From a checkpoint of a small mixture-of-experts model trained on Wikipedia: 5750 steps.
Below are experts of layer 3 (counted from 0) of a mixture-of-experts language model. Rows are named router (the router's row for the expert), gate (a neuron's input weights, with its number), up (a neuron's input weights, with its number), down (a neuron's output weights, with its number) and show model dimensions 0-95. Each number is 50 + 12 x the weight over its row's rms, rounded and kept within 0 to 99.
Before each expert's rows: "mostly gets" lists some tokens that are sent to it at least half of the time; "comes after" lists some tokens at least twice as common just before its tokens as in all text. This comes from a sample of Wikipedia text that the model never trained on. Tokens count by the router's weight.

# expert 35
mostly gets: "17", "16", "15", "13", "14", "12"
comes after: "| ", "(", ",", "; ", ": ", "N "
router:53 58 36 24 61 66 61 40 54 73 47 55 65 57 39 30 40 44 62 28 51 28 56 46 61 64 65 48 42 42 60 65 33 53 61 36 37 39 60 49 49 64 43 37 59 55 59 46 69 42 67 43 29 46 39 66 51 47 38 41 57 47 25 69 45 37 51 55 44 68 48 38 59 52 62 38 48 57 58 57 31 51 31 43 84 48 41 51 62 35 48 59 40 66 52 45
gate2:62 43 32 39 45 62 67 43 47 42 53 44 53 41 56 57 40 53 48 50 51 44 30 57 21 61 51 37 32 73 37 66 68 42 51 43 51 45 43 43 53 54 75 44 29 50 40 62 75 40 68 29 44 46 55 73 47 52 48 45 51 43 53 65 52 46 38 46 72 22 46 42 67 50 25 40 54 40 65 46 50 55 54 41 55 24 66 54 63 53 42 54 32 53 35 35
up2:30 34 28 55 56 54 56 39 57 77 45 44 48 36 69 61 39 46 59 63 51 45 33 37 35 57 61 22 33 44 47 73 57 49 60 62 56 77 45 32 41 51 72 32 49 43 40 37 61 41 55 36 52 57 34 47 54 43 56 45 59 34 57 58 52 34 54 60 48 48 68 31 64 40 42 52 57 53 68 53 53 43 49 51 38 44 55 67 50 40 41 63 26 60 33 28
down2:47 58 29 46 44 46 89 46 45 49 73 55 42 45 36 36 77 49 43 45 44 71 59 45 44 67 68 53 62 48 43 55 59 37 66 43 56 44 58 49 52 53 39 61 65 53 52 37 70 49 50 48 40 24 48 64 53 33 63 54 41 41 30 38 41 44 74 45 22 72 31 53 59 41 53 64 49 50 51 73 61 36 45 29 45 50 39 54 42 45 44 43 42 54 56 56
gate3:41 80 41 53 33 53 42 55 36 51 49 58 44 53 47 77 57 60 46 62 61 58 54 53 55 51 55 41 65 68 46 42 51 50 43 47 52 45 38 56 59 49 47 68 52 32 62 49 47 72 17 51 37 39 54 49 52 30 48 38 50 65 59 40 24 43 56 39 63 39 46 53 32 59 64 37 56 70 35 72 58 62 63 51 32 50 49 49 40 72 76 37 62 48 28 35
up3:55 68 63 57 29 47 63 72 39 60 54 38 30 63 63 64 50 55 55 60 55 49 64 52 61 41 53 26 67 57 43 38 53 38 60 45 59 32 65 58 51 51 60 68 40 51 54 22 64 55 34 55 39 47 62 59 34 36 44 14 53 65 43 47 40 58 47 48 44 43 39 53 39 54 76 33 59 61 44 73 59 67 52 63 36 54 47 64 40 53 49 58 38 48 41 32
down3:50 60 43 48 47 51 38 63 46 35 58 65 48 43 57 37 49 45 58 41 46 32 28 48 36 63 66 58 61 62 46 61 52 38 31 55 54 40 77 45 32 45 46 40 59 53 52 26 37 67 44 51 55 43 49 47 62 55 72 60 63 51 36 53 61 69 35 52 40 62 48 33 58 41 71 29 39 43 52 65 75 39 38 38 40 39 65 44 77 61 59 53 27 66 57 37
gate4:50 52 32 61 50 49 45 44 23 37 36 69 41 42 52 51 44 75 68 50 45 59 43 48 41 38 39 68 68 48 43 67 61 43 47 54 54 48 41 41 54 46 48 49 58 37 44 67 36 36 33 37 45 63 54 46 52 62 36 37 46 65 61 50 40 43 50 49 64 12 60 58 58 62 53 50 50 61 34 25 53 35 80 68 53 45 50 77 57 65 55 60 45 35 53 35
up4:51 54 59 51 40 50 58 40 53 52 53 43 50 37 68 53 36 41 46 51 49 68 38 53 50 44 50 27 35 42 57 36 66 74 28 51 56 50 65 70 58 41 45 46 38 61 44 27 37 49 47 51 55 45 56 39 75 55 60 53 47 18 43 40 72 59 35 42 25 82 30 53 53 62 48 51 56 62 59 65 58 34 40 36 56 46 66 38 48 42 49 54 27 56 52 68
down4:52 67 58 60 30 48 53 51 43 49 24 46 44 36 39 57 50 60 45 61 60 53 44 67 53 34 37 41 43 73 38 35 44 73 37 64 64 44 59 39 47 58 61 45 58 57 51 38 43 60 35 46 63 60 69 54 52 51 45 53 52 61 37 37 69 46 62 54 31 67 42 63 39 39 63 48 77 42 49 58 50 37 27 32 42 24 49 51 45 85 63 55 40 42 39 65
gate5:45 40 55 46 36 76 41 52 44 30 36 59 56 39 63 58 53 51 36 54 62 54 61 58 38 55 61 31 34 41 47 47 49 51 49 60 47 55 30 52 84 51 66 54 42 42 63 74 39 54 33 28 38 63 45 48 46 67 29 46 33 77 65 57 45 58 24 52 53 42 42 56 61 42 37 54 75 34 42 27 50 63 59 55 42 54 42 53 29 54 41 62 52 48 55 53
up5:79 74 36 52 51 33 46 29 54 49 48 29 31 66 20 60 57 37 51 44 42 42 53 46 65 34 31 46 66 56 39 64 58 43 40 38 43 54 69 52 22 62 32 55 50 58 40 56 50 23 58 58 64 53 63 50 44 24 64 38 46 47 42 56 67 48 64 61 64 50 50 44 58 64 65 34 42 53 61 68 50 53 53 43 46 48 61 47 65 42 50 46 59 56 48 43
down5:71 63 52 58 38 43 42 54 51 44 36 54 56 60 13 54 65 51 42 63 38 53 62 53 56 56 66 36 54 56 62 40 52 34 30 56 41 55 55 40 41 50 40 49 39 65 32 61 46 36 56 54 71 43 62 42 47 68 40 23 34 57 59 56 46 53 47 52 53 28 77 41 64 54 32 39 37 55 58 25 52 57 54 28 44 56 73 58 60 49 43 62 71 46 62 39
gate6:57 45 56 53 61 44 45 60 67 49 55 54 44 61 54 41 48 47 58 30 39 42 65 52 44 40 58 49 50 50 40 35 37 39 74 71 45 50 47 37 49 26 73 39 59 41 30 55 66 60 46 75 51 75 53 49 70 69 39 64 59 41 72 25 48 45 49 45 34 42 36 57 58 60 56 53 63 30 61 32 57 40 64 50 53 41 51 50 37 31 41 33 46 24 63 54
up6:44 62 47 53 59 44 53 56 53 33 63 53 65 61 60 37 67 69 37 55 38 53 59 52 46 47 24 43 47 39 41 71 50 68 47 46 56 47 73 37 55 45 42 83 45 54 53 53 43 50 49 40 49 48 39 34 40 47 63 39 50 43 69 74 52 49 34 63 68 36 44 52 39 37 64 34 48 50 25 60 54 46 60 52 48 39 47 63 50 70 29 61 56 71 24 74
down6:24 59 44 45 61 58 48 40 52 57 46 42 53 57 49 34 47 35 60 38 38 76 53 34 43 41 75 42 55 51 63 45 68 39 42 50 54 38 47 33 57 51 56 32 37 49 40 28 67 68 30 66 64 65 57 58 42 42 60 40 47 34 79 49 57 37 38 48 36 71 45 54 74 61 40 42 43 41 60 63 59 54 66 61 58 69 62 50 51 38 33 37 38 39 59 62
gate7:66 68 53 41 60 47 56 47 32 55 54 72 54 48 38 57 67 37 44 52 77 54 62 47 52 32 38 55 62 62 40 66 51 26 57 47 54 48 51 52 48 54 40 29 54 48 81 34 62 53 42 44 63 52 37 35 42 30 43 21 43 64 50 62 32 38 61 47 40 39 60 32 45 63 44 61 50 72 53 60 43 44 38 39 67 55 71 39 52 56 49 50 36 50 25 45
up7:59 57 46 64 56 46 48 75 39 64 50 55 37 43 56 40 70 75 42 49 60 55 47 58 35 56 39 34 52 52 41 39 48 47 45 61 68 44 59 50 57 53 43 71 51 37 54 45 58 61 66 59 77 52 43 36 29 42 45 44 38 67 62 55 41 39 64 37 15 46 73 39 46 62 63 70 45 43 26 39 56 56 54 23 53 52 44 50 44 58 50 56 46 69 32 33
down7:40 50 51 43 54 60 60 45 24 41 56 52 38 62 56 58 45 45 44 57 79 53 58 53 36 48 44 31 68 60 47 58 47 61 42 56 51 52 44 46 43 53 33 18 61 46 51 74 30 48 60 41 60 51 67 41 58 52 53 54 56 54 52 63 62 49 52 47 73 57 39 38 46 41 68 45 46 36 58 66 47 23 48 51 59 15 55 35 33 50 71 65 48 61 81 43
gate8:38 79 56 64 62 67 36 57 47 56 40 54 41 40 42 57 57 59 71 59 58 50 62 53 77 52 51 46 50 71 53 50 37 61 28 43 52 36 51 65 45 38 50 50 62 35 40 55 38 36 31 50 49 39 27 57 54 70 23 56 60 33 49 42 70 50 31 54 60 53 52 44 58 69 43 21 28 33 54 50 47 50 49 77 42 57 48 47 44 47 48 46 49 62 31 54
up8:35 41 50 56 61 58 56 37 60 55 42 68 50 48 40 37 76 59 54 49 39 42 71 44 60 60 45 68 31 37 45 50 28 46 51 41 53 34 55 36 43 54 49 43 65 45 55 60 56 49 63 57 45 57 23 54 62 63 38 53 50 40 56 61 45 62 50 67 18 60 55 40 71 53 52 20 24 52 52 51 49 34 50 72 63 31 40 41 51 48 27 65 37 59 37 41
down8:35 68 47 58 44 44 71 49 41 54 57 51 89 62 36 51 35 49 73 41 63 41 49 41 43 68 58 44 51 36 61 70 53 42 59 30 57 53 63 44 47 42 35 48 57 47 27 43 80 57 53 41 34 27 45 75 30 45 44 49 45 45 44 57 66 34 42 60 52 77 52 57 41 54 55 61 42 49 58 50 55 63 39 51 50 68 48 46 51 51 46 66 35 34 36 52
gate9:36 25 58 68 57 44 44 39 58 38 47 46 43 47 47 56 69 23 39 51 45 46 47 59 41 38 45 44 44 45 59 54 43 62 18 50 75 67 41 55 45 38 52 65 65 42 55 69 43 55 26 60 63 47 69 40 50 73 53 70 37 58 79 44 36 50 43 35 72 42 35 64 49 49 30 57 56 45 40 27 57 49 66 49 46 50 47 47 47 58 52 45 55 37 33 58
up9:54 64 58 53 46 39 50 61 52 51 67 39 45 59 43 49 44 69 58 50 31 58 76 45 55 56 34 78 66 47 58 51 57 40 27 76 42 39 48 48 39 63 36 67 48 45 43 56 52 49 44 66 41 42 47 52 68 59 25 49 35 41 62 30 59 68 20 61 47 69 51 67 33 58 55 56 58 70 39 58 59 47 62 37 36 30 37 48 41 44 47 53 60 40 70 54
down9:53 50 38 40 50 51 73 50 39 60 61 41 39 49 37 56 53 53 65 57 41 65 81 47 55 76 34 69 60 53 59 51 83 10 49 50 39 25 72 42 51 55 40 50 62 36 35 34 53 42 45 61 51 36 49 40 48 43 59 49 44 49 43 29 64 44 44 57 32 68 48 69 53 43 54 50 54 46 52 68 64 40 38 27 46 47 47 51 45 54 47 54 45 58 58 57
gate10:57 40 50 50 26 37 41 53 71 28 65 50 24 34 57 46 50 36 56 36 37 56 52 53 52 61 40 42 62 60 49 52 71 69 36 64 64 72 61 58 51 50 35 56 45 63 49 57 18 35 36 20 53 45 49 38 42 61 58 38 46 41 72 31 57 61 42 39 61 34 31 45 57 56 38 50 34 69 57 37 48 45 65 43 53 61 56 44 57 61 48 50 46 51 54 66
up10:46 66 49 51 38 53 49 68 24 52 61 47 46 49 57 64 51 74 50 53 39 60 60 43 61 61 55 49 34 60 59 64 37 65 27 47 42 66 32 51 46 72 17 41 52 64 48 46 39 53 54 52 37 46 53 46 61 40 39 56 51 55 51 47 64 57 51 67 46 61 38 49 07 53 57 63 39 63 50 62 37 60 45 38 43 59 60 75 37 48 63 42 50 52 33 27
down10:56 49 34 57 43 46 60 34 48 45 56 42 32 50 66 68 44 82 46 50 30 61 69 72 65 31 45 80 44 62 38 45 64 46 41 49 55 54 42 63 62 64 48 54 52 42 51 40 56 47 46 69 58 63 38 34 55 47 54 69 53 51 76 36 50 43 48 40 30 38 47 55 44 46 39 40 33 60 59 23 67 60 39 46 43 53 44 61 27 43 54 40 71 61 42 42
gate11:62 35 54 50 47 55 41 60 36 57 18 33 51 50 54 55 54 45 40 56 56 63 39 55 42 43 61 41 32 38 40 63 58 46 42 39 43 83 31 64 47 65 76 40 57 50 47 29 49 54 56 65 52 45 49 55 31 49 70 42 70 35 43 52 68 62 69 45 42 46 64 60 62 56 25 41 55 48 33 51 61 57 51 26 50 51 69 61 37 66 62 46 64 54 40 65
up11:56 46 50 30 49 50 58 61 63 48 33 65 51 55 40 62 55 65 82 51 21 37 61 46 45 62 53 47 31 30 47 53 44 31 47 49 34 58 50 52 43 75 54 37 45 60 72 51 40 36 52 56 55 28 49 49 36 52 48 42 52 36 31 37 57 71 55 45 48 49 27 34 61 47 43 45 54 43 49 50 31 57 44 36 61 38 42 39 73 60 59 53 47 74 47 75
down11:33 53 42 64 46 57 64 53 47 68 45 30 45 51 68 44 39 50 54 34 44 69 53 43 39 81 63 72 28 63 50 61 65 35 44 42 52 44 43 65 64 61 71 63 49 60 41 36 52 69 54 55 52 48 52 51 46 37 60 18 45 50 69 38 44 54 36 67 50 65 31 53 55 46 44 46 52 61 39 83 46 55 32 46 54 44 35 49 50 41 30 39 38 45 50 54
gate12:58 69 41 49 47 37 49 53 40 65 60 36 56 70 39 84 38 53 69 42 57 45 57 37 63 48 49 43 82 56 52 53 78 45 59 41 62 46 44 42 41 55 58 50 44 57 52 51 54 27 42 29 37 41 62 37 75 54 39 50 60 44 51 38 46 34 31 52 62 59 21 43 50 60 50 48 67 72 68 37 36 32 57 64 45 50 45 65 50 45 43 58 45 35 54 55
up12:53 69 50 33 41 37 38 35 60 49 47 34 47 55 66 63 27 53 50 36 66 62 56 37 65 23 60 36 62 35 65 51 52 54 34 43 50 55 65 36 72 41 52 45 39 51 50 41 68 50 54 40 51 41 48 53 58 51 21 46 43 20 54 45 42 36 45 48 60 30 21 56 65 41 56 63 65 50 47 45 50 38 44 21 61 63 62 44 54 47 50 59 58 44 62 69
down12:72 58 37 46 46 49 47 42 64 54 62 36 56 53 47 58 59 39 35 77 69 06 46 53 57 45 47 70 51 31 51 60 40 66 41 59 59 70 40 49 51 44 52 52 54 64 58 42 59 71 51 41 32 51 50 34 54 64 54 49 38 55 42 55 50 53 28 61 46 61 55 49 57 68 46 37 52 44 48 41 67 43 42 30 42 21 36 61 36 46 47 34 60 31 65 60
gate13:63 39 52 62 41 50 37 59 43 59 36 44 21 52 59 53 51 47 43 58 48 73 30 59 43 17 47 57 51 72 41 50 49 57 53 55 65 65 43 55 59 27 62 27 45 39 58 49 29 70 43 48 63 59 67 29 39 36 65 51 68 58 72 39 59 57 62 50 56 56 52 57 45 44 51 58 69 38 45 47 75 47 69 42 36 50 48 57 48 62 52 31 61 42 61 41
up13:28 64 72 68 40 43 45 65 58 45 51 48 56 54 46 39 68 64 65 47 47 44 70 61 40 48 31 63 78 65 39 45 59 39 31 79 54 26 72 47 45 56 49 59 42 42 39 41 55 44 49 53 51 62 57 51 42 59 19 53 31 46 48 48 60 40 24 53 48 32 47 64 44 30 39 54 60 53 48 61 58 47 56 53 35 31 57 44 51 59 46 61 59 31 53 41
down13:48 38 43 53 45 51 84 61 42 63 50 54 54 33 57 57 49 31 55 44 47 47 67 42 42 72 22 65 55 44 51 69 53 35 49 61 45 29 57 49 39 60 52 58 62 45 43 35 60 57 54 51 38 53 56 38 59 45 49 43 44 58 47 36 51 62 42 66 45 63 37 56 37 62 72 52 56 40 55 90 49 36 44 32 28 48 25 57 70 51 55 50 30 51 67 45
gate14:75 27 47 60 39 57 31 54 55 33 42 57 57 54 55 53 65 58 32 26 77 50 57 62 43 58 58 62 74 50 66 25 59 43 50 41 70 61 45 44 41 35 49 41 52 41 48 53 50 35 57 30 43 66 45 58 35 63 56 41 48 61 55 58 52 44 48 33 41 25 62 48 53 64 33 26 47 47 42 61 58 49 51 29 69 55 55 55 70 56 41 65 66 51 45 60
up14:66 41 47 56 63 69 53 58 45 43 32 44 49 43 76 49 68 52 42 46 75 50 54 74 34 48 58 59 65 44 57 39 52 38 55 39 70 71 51 55 42 51 47 38 52 42 45 48 60 51 50 25 53 70 53 47 35 57 41 61 53 65 64 58 57 32 43 33 38 26 57 50 54 69 34 19 52 37 43 41 55 52 66 50 64 27 42 51 60 47 40 62 69 48 53 68
down14:53 56 57 35 30 58 65 60 34 72 32 28 62 44 56 59 63 21 70 67 69 30 51 43 39 47 43 42 58 57 58 46 54 43 56 50 73 55 53 48 68 43 53 54 54 45 56 44 64 46 55 42 45 37 38 55 37 50 66 53 55 64 38 40 79 25 57 48 40 55 32 51 56 58 53 44 60 50 76 69 66 41 56 45 56 19 38 50 41 44 44 56 42 48 40 65
gate15:48 57 58 73 41 45 27 42 50 37 72 52 39 60 63 59 64 38 28 53 70 55 39 54 23 61 34 58 65 53 45 35 57 58 44 53 66 60 45 49 60 51 64 36 46 39 24 51 45 43 36 32 60 50 50 53 27 48 62 53 58 62 68 61 40 49 47 32 79 41 48 59 57 43 43 57 51 54 50 43 66 55 71 44 32 57 78 53 30 60 50 44 61 53 40 47
up15:34 54 38 59 48 30 53 41 60 47 70 44 51 34 55 48 36 48 62 66 21 59 81 61 37 58 37 38 61 47 42 83 60 34 48 68 44 39 46 43 55 62 35 65 50 46 56 46 42 77 48 50 63 62 54 35 55 45 27 52 38 37 59 45 53 66 47 63 30 35 50 56 55 45 51 44 57 55 41 61 52 43 52 72 25 38 38 41 60 64 56 52 34 41 46 55
down15:43 62 58 45 58 40 51 43 38 65 55 42 35 46 43 63 49 40 68 56 46 33 81 51 66 78 46 61 57 57 51 60 57 61 47 48 37 43 54 44 41 59 54 73 37 48 56 28 53 41 78 46 29 33 48 57 55 40 42 48 19 62 47 39 63 42 48 63 41 73 36 70 35 56 53 45 58 40 59 79 53 44 53 49 39 33 31 62 57 42 42 51 38 53 55 50
gate16:44 41 57 32 45 46 54 65 41 50 29 66 59 56 52 55 69 52 38 46 63 52 39 48 36 60 55 48 66 49 37 30 61 62 58 33 61 59 27 74 36 43 59 39 52 58 33 69 53 42 51 41 63 41 48 49 37 47 60 89 78 57 61 48 57 34 51 56 56 46 58 44 47 66 46 78 51 21 39 48 58 56 49 55 53 43 52 53 48 28 42 56 56 31 38 45
up16:74 61 69 50 47 51 40 55 64 48 54 64 38 48 42 38 48 43 44 42 36 33 45 50 86 53 55 57 46 43 55 41 35 52 46 47 35 58 60 34 65 51 34 41 44 35 60 81 43 39 69 67 36 49 31 57 47 47 48 13 33 64 46 44 36 48 69 57 42 65 38 63 50 43 66 54 52 59 33 61 44 44 52 36 57 47 38 46 62 55 65 54 61 71 54 46
down16:39 39 45 83 25 55 49 46 41 39 43 34 42 71 42 58 41 40 52 61 31 29 83 58 50 45 40 50 43 56 58 46 37 64 54 58 37 46 43 58 36 45 60 32 52 45 68 44 52 52 57 49 29 66 62 55 48 62 50 48 56 73 56 60 37 69 49 22 65 33 54 53 48 59 52 41 62 42 54 47 55 66 72 36 53 47 30 49 35 61 40 62 49 64 52 57
gate17:52 45 32 35 60 39 60 47 64 45 53 67 51 51 50 55 58 57 60 57 57 50 71 33 27 61 61 67 60 51 60 63 55 45 55 40 42 59 63 47 30 68 56 54 13 44 42 78 41 70 46 47 61 41 45 50 65 56 37 48 65 27 61 60 41 28 22 57 41 45 60 50 68 43 45 38 47 26 38 43 53 52 39 63 62 54 51 41 28 51 52 55 46 38 40 46
up17:68 55 54 59 30 67 55 70 59 82 31 43 37 16 38 53 46 57 40 67 54 59 35 60 48 57 39 43 62 59 54 51 50 69 50 39 47 52 24 59 57 40 51 48 67 38 63 33 54 49 53 46 45 43 55 38 34 37 49 54 64 51 58 44 46 70 74 48 69 35 67 40 48 59 40 22 59 50 54 41 60 51 55 49 59 46 60 74 53 41 50 45 40 45 32 48
down17:49 55 48 65 50 50 69 55 40 52 47 46 58 54 57 60 29 63 48 80 59 17 49 43 51 58 49 51 62 53 64 69 55 52 66 30 39 67 53 62 62 73 35 69 34 53 43 50 50 35 51 51 29 54 54 62 39 47 30 35 34 49 56 57 84 52 34 69 55 53 35 45 33 62 52 51 44 52 49 67 44 58 53 40 60 56 52 56 44 40 33 28 51 37 38 37
gate18:57 47 40 39 54 75 58 46 48 35 47 62 42 57 36 55 41 62 49 45 34 50 54 64 42 38 46 56 81 48 50 37 55 53 39 52 53 64 44 54 61 44 64 62 36 43 32 64 44 42 47 33 34 44 86 47 46 57 46 52 38 35 32 30 63 54 33 51 74 36 30 63 62 32 55 30 59 56 49 60 52 55 44 64 40 35 67 52 64 35 67 60 43 34 54 62
up18:57 60 67 61 50 53 54 38 32 28 44 42 42 29 53 45 46 47 46 47 66 57 24 52 43 46 42 54 44 82 56 60 66 37 59 43 49 46 54 48 51 36 57 38 72 39 27 30 47 48 50 43 47 59 73 34 72 54 50 48 55 50 52 61 37 45 57 42 38 46 53 42 62 63 31 53 30 76 51 40 58 54 56 44 57 76 61 55 26 37 58 25 65 50 40 54
down18:32 49 56 71 52 28 66 66 47 45 42 73 63 52 44 33 43 61 46 48 36 66 45 35 47 61 41 37 46 62 61 64 40 38 44 62 70 55 47 45 47 56 56 41 38 65 33 46 47 56 42 49 47 61 65 63 29 46 55 45 62 58 53 53 56 48 56 44 50 47 62 39 92 59 21 61 61 62 27 66 47 50 51 35 48 44 29 54 43 49 39 49 65 46 50 26
gate19:44 66 40 45 62 72 56 38 54 37 52 66 47 35 48 47 44 45 35 56 83 40 55 63 57 44 55 57 48 40 39 32 41 58 57 40 39 62 33 51 48 56 27 42 39 56 50 53 51 68 39 40 50 55 37 60 56 54 33 40 60 58 50 35 34 56 54 62 39 63 48 46 52 63 72 81 41 34 44 28 56 51 39 41 43 38 65 49 56 38 79 62 48 47 16 53
up19:57 47 58 52 45 58 37 61 44 39 65 26 39 57 68 36 63 36 64 59 48 62 54 50 64 41 47 47 54 38 40 41 51 66 24 64 45 39 57 55 54 31 62 44 59 38 36 41 61 64 51 41 31 44 61 60 55 54 52 78 46 71 47 44 44 59 40 43 56 67 37 60 46 68 36 23 56 65 67 68 39 76 68 56 43 41 40 49 37 62 40 49 47 67 55 32
down19:44 59 59 68 41 45 49 33 51 56 52 48 58 42 57 62 37 57 48 79 58 33 33 56 36 46 62 34 60 75 37 60 57 73 55 38 51 62 50 52 70 54 50 66 21 48 54 44 50 46 51 40 22 55 46 47 57 46 38 50 34 32 64 63 57 43 55 53 43 61 49 45 28 39 49 75 40 58 58 34 57 59 51 53 63 64 78 62 37 36 54 33 53 30 42 50
gate20:62 92 46 40 46 52 49 40 61 26 66 60 46 54 51 63 69 64 65 46 72 41 70 61 62 56 53 44 58 67 59 52 37 40 50 43 47 38 65 44 41 65 51 68 44 28 64 67 55 51 33 61 58 41 35 57 48 65 60 53 56 53 60 62 61 30 55 46 32 51 56 54 46 40 43 41 38 65 72 64 45 31 54 49 43 52 47 37 43 49 57 51 24 58 38 34
up20:57 42 56 45 59 37 44 59 27 35 56 42 49 43 48 50 63 55 61 53 49 37 54 24 51 58 57 56 54 55 38 30 33 57 36 80 40 44 48 40 54 54 33 49 40 41 72 51 48 69 42 44 61 50 32 63 36 44 30 33 60 85 58 63 75 40 32 67 47 60 53 69 38 50 52 68 62 41 50 58 42 42 48 36 47 53 52 33 38 31 65 52 60 63 59 43
down20:46 45 43 54 39 60 26 34 78 59 49 52 58 57 61 52 71 52 53 26 29 57 45 74 59 55 60 28 38 48 31 56 33 56 40 53 51 33 42 18 47 54 65 55 42 48 63 64 68 59 53 50 50 69 47 48 41 72 62 46 63 54 48 45 40 46 51 51 48 55 54 46 51 48 63 54 68 53 34 51 45 32 42 40 51 28 53 43 73 34 56 63 54 35 65 28
gate21:57 74 63 56 61 47 48 62 44 73 43 39 55 62 31 58 39 48 50 50 39 57 72 50 70 45 29 48 53 26 29 55 51 43 40 51 47 38 45 46 43 60 64 30 56 61 58 77 53 47 73 57 58 38 50 46 45 27 36 48 52 58 53 34 44 31 39 64 48 44 43 46 76 51 68 50 41 33 55 57 54 47 67 51 50 42 46 60 56 51 52 58 32 17 73 55
up21:48 55 65 53 48 49 57 27 33 50 64 37 47 59 44 60 34 54 48 51 65 62 44 58 65 47 34 53 58 63 35 45 59 40 30 58 39 55 55 42 49 45 52 57 46 23 55 33 62 33 57 64 51 45 68 39 51 60 37 55 38 49 22 55 55 35 38 57 63 50 47 51 46 54 70 89 57 70 65 38 33 50 45 49 43 54 66 74 27 43 60 35 50 42 40 66
down21:87 54 49 37 40 49 32 52 73 62 58 45 52 57 40 62 57 63 45 78 65 41 39 57 37 53 64 60 51 44 46 48 44 40 46 58 53 42 40 27 43 39 45 68 44 36 62 48 78 42 77 53 46 44 48 37 55 42 48 64 46 11 35 55 41 52 39 43 49 47 54 62 36 28 59 57 45 53 63 30 48 54 64 51 53 68 53 45 58 41 39 39 56 47 62 46
gate22:53 56 72 66 49 43 43 63 33 39 48 37 37 57 44 58 36 63 36 51 54 68 45 46 54 43 38 53 57 68 40 62 48 59 25 47 63 48 37 77 67 35 50 52 48 39 59 49 38 60 43 57 58 50 47 18 43 41 50 56 48 44 62 33 70 80 65 49 30 50 66 62 34 61 57 58 35 51 51 31 56 43 60 54 40 48 67 60 38 66 57 24 61 48 57 50
up22:36 54 40 51 46 47 34 27 38 47 45 38 48 39 81 63 55 29 46 63 37 42 37 68 27 57 31 54 49 58 39 51 67 58 48 55 52 57 66 44 64 37 57 45 45 38 49 56 45 67 46 46 54 60 36 43 37 56 43 58 78 76 55 58 38 48 42 46 74 37 51 56 45 46 53 54 57 58 47 59 58 46 48 51 32 35 65 42 75 52 76 77 37 54 50 67
down22:50 49 65 57 35 40 75 67 53 69 37 48 63 50 45 48 47 38 72 49 45 21 62 44 51 65 33 61 44 53 41 59 44 79 51 59 49 52 66 63 42 53 54 45 63 67 54 53 54 49 58 59 31 46 51 51 63 28 39 17 53 47 29 51 32 58 44 59 51 41 37 59 34 54 65 52 62 49 49 64 41 36 23 49 49 33 49 45 61 54 59 69 28 44 56 43
gate23:36 62 39 56 54 51 57 00 73 50 42 65 47 39 46 51 39 36 43 61 54 46 57 51 48 80 46 56 46 43 48 55 36 61 43 36 46 33 51 49 47 71 51 42 68 58 63 48 49 39 50 39 58 55 60 38 28 42 37 74 49 43 57 46 43 41 51 48 44 52 39 65 64 56 62 32 41 61 51 51 60 48 30 50 59 39 58 49 71 56 61 61 44 43 17 53
up23:63 59 52 55 53 51 46 59 26 71 49 29 48 65 54 54 55 46 48 39 28 41 42 70 54 47 50 57 41 41 57 47 43 50 44 45 72 50 53 66 67 39 54 31 44 50 51 42 51 72 54 64 45 38 49 60 68 45 90 39 57 47 49 53 51 39 58 29 32 80 73 50 44 45 53 43 50 72 55 41 65 55 49 44 39 53 67 44 52 59 35 44 51 58 75 27
down23:51 66 64 69 37 50 61 50 34 80 29 34 72 45 50 54 40 53 62 48 52 06 38 53 45 50 51 37 53 34 49 54 47 65 48 50 51 37 69 48 55 55 70 57 44 56 56 41 60 64 67 32 41 75 51 55 59 49 59 30 42 31 65 47 61 62 57 46 17 41 50 55 48 44 66 57 37 38 49 44 41 42 52 45 59 54 66 59 51 57 59 45 41 41 42 43
gate24:64 75 35 65 29 40 33 51 33 56 57 50 34 36 58 54 68 50 60 51 54 54 59 50 66 43 44 27 53 63 33 38 41 71 41 53 53 44 41 57 67 48 51 44 54 33 61 65 50 55 41 58 68 54 29 50 40 53 45 34 55 50 57 45 43 47 64 32 60 59 52 55 35 72 55 09 53 61 52 67 51 42 56 47 40 70 56 40 62 69 69 40 50 58 40 51
up24:63 22 49 57 60 43 63 61 49 72 49 36 66 49 68 48 42 53 44 57 42 50 39 46 49 49 43 66 26 46 56 43 53 43 46 53 40 91 42 50 49 60 47 55 44 56 77 56 54 57 64 59 55 82 32 42 30 29 52 74 57 67 62 49 39 51 50 41 58 62 43 53 71 22 58 64 47 45 29 34 53 47 42 50 46 51 50 51 57 46 42 45 48 58 40 58
down24:50 48 63 41 61 60 36 44 60 55 76 34 55 45 39 53 55 54 50 37 68 45 57 41 55 47 48 53 53 45 49 28 67 48 73 28 34 46 55 52 53 45 50 60 37 61 48 65 55 37 47 39 42 48 19 46 53 22 45 60 29 47 52 59 53 36 37 50 71 59 38 47 58 42 32 57 41 49 63 38 46 47 51 68 71 65 53 66 41 46 42 61 60 65 34 87
gate25:60 55 55 54 50 54 46 54 67 49 56 69 60 46 35 61 49 58 45 50 58 49 68 57 50 55 53 76 69 50 53 46 65 43 53 55 48 20 51 38 43 53 39 84 43 37 50 54 50 44 40 59 57 43 34 67 54 60 62 34 29 40 44 35 48 50 21 44 36 56 29 57 32 55 18 50 37 57 35 63 45 58 54 33 59 59 41 35 41 80 55 55 43 37 54 42
up25:62 42 47 35 67 51 51 50 58 45 60 60 59 57 56 38 56 33 53 36 64 65 50 56 35 56 44 66 66 49 54 47 53 45 53 48 51 55 52 41 22 59 50 45 48 52 49 60 46 50 60 36 66 36 17 61 37 55 67 52 61 50 50 57 65 14 49 29 36 52 38 52 55 78 38 63 35 16 57 32 39 46 39 53 67 71 44 39 60 44 42 53 34 60 49 51
down25:43 39 66 38 52 51 28 48 45 48 62 49 49 62 56 48 55 46 44 50 47 57 35 41 42 49 43 28 43 63 51 18 53 50 55 41 29 60 34 39 70 34 77 52 39 57 52 53 66 68 53 33 47 53 43 44 50 62 54 69 61 24 43 55 43 34 59 39 59 53 63 62 64 66 25 58 49 48 64 21 62 60 56 60 55 62 49 37 69 51 50 75 47 49 46 68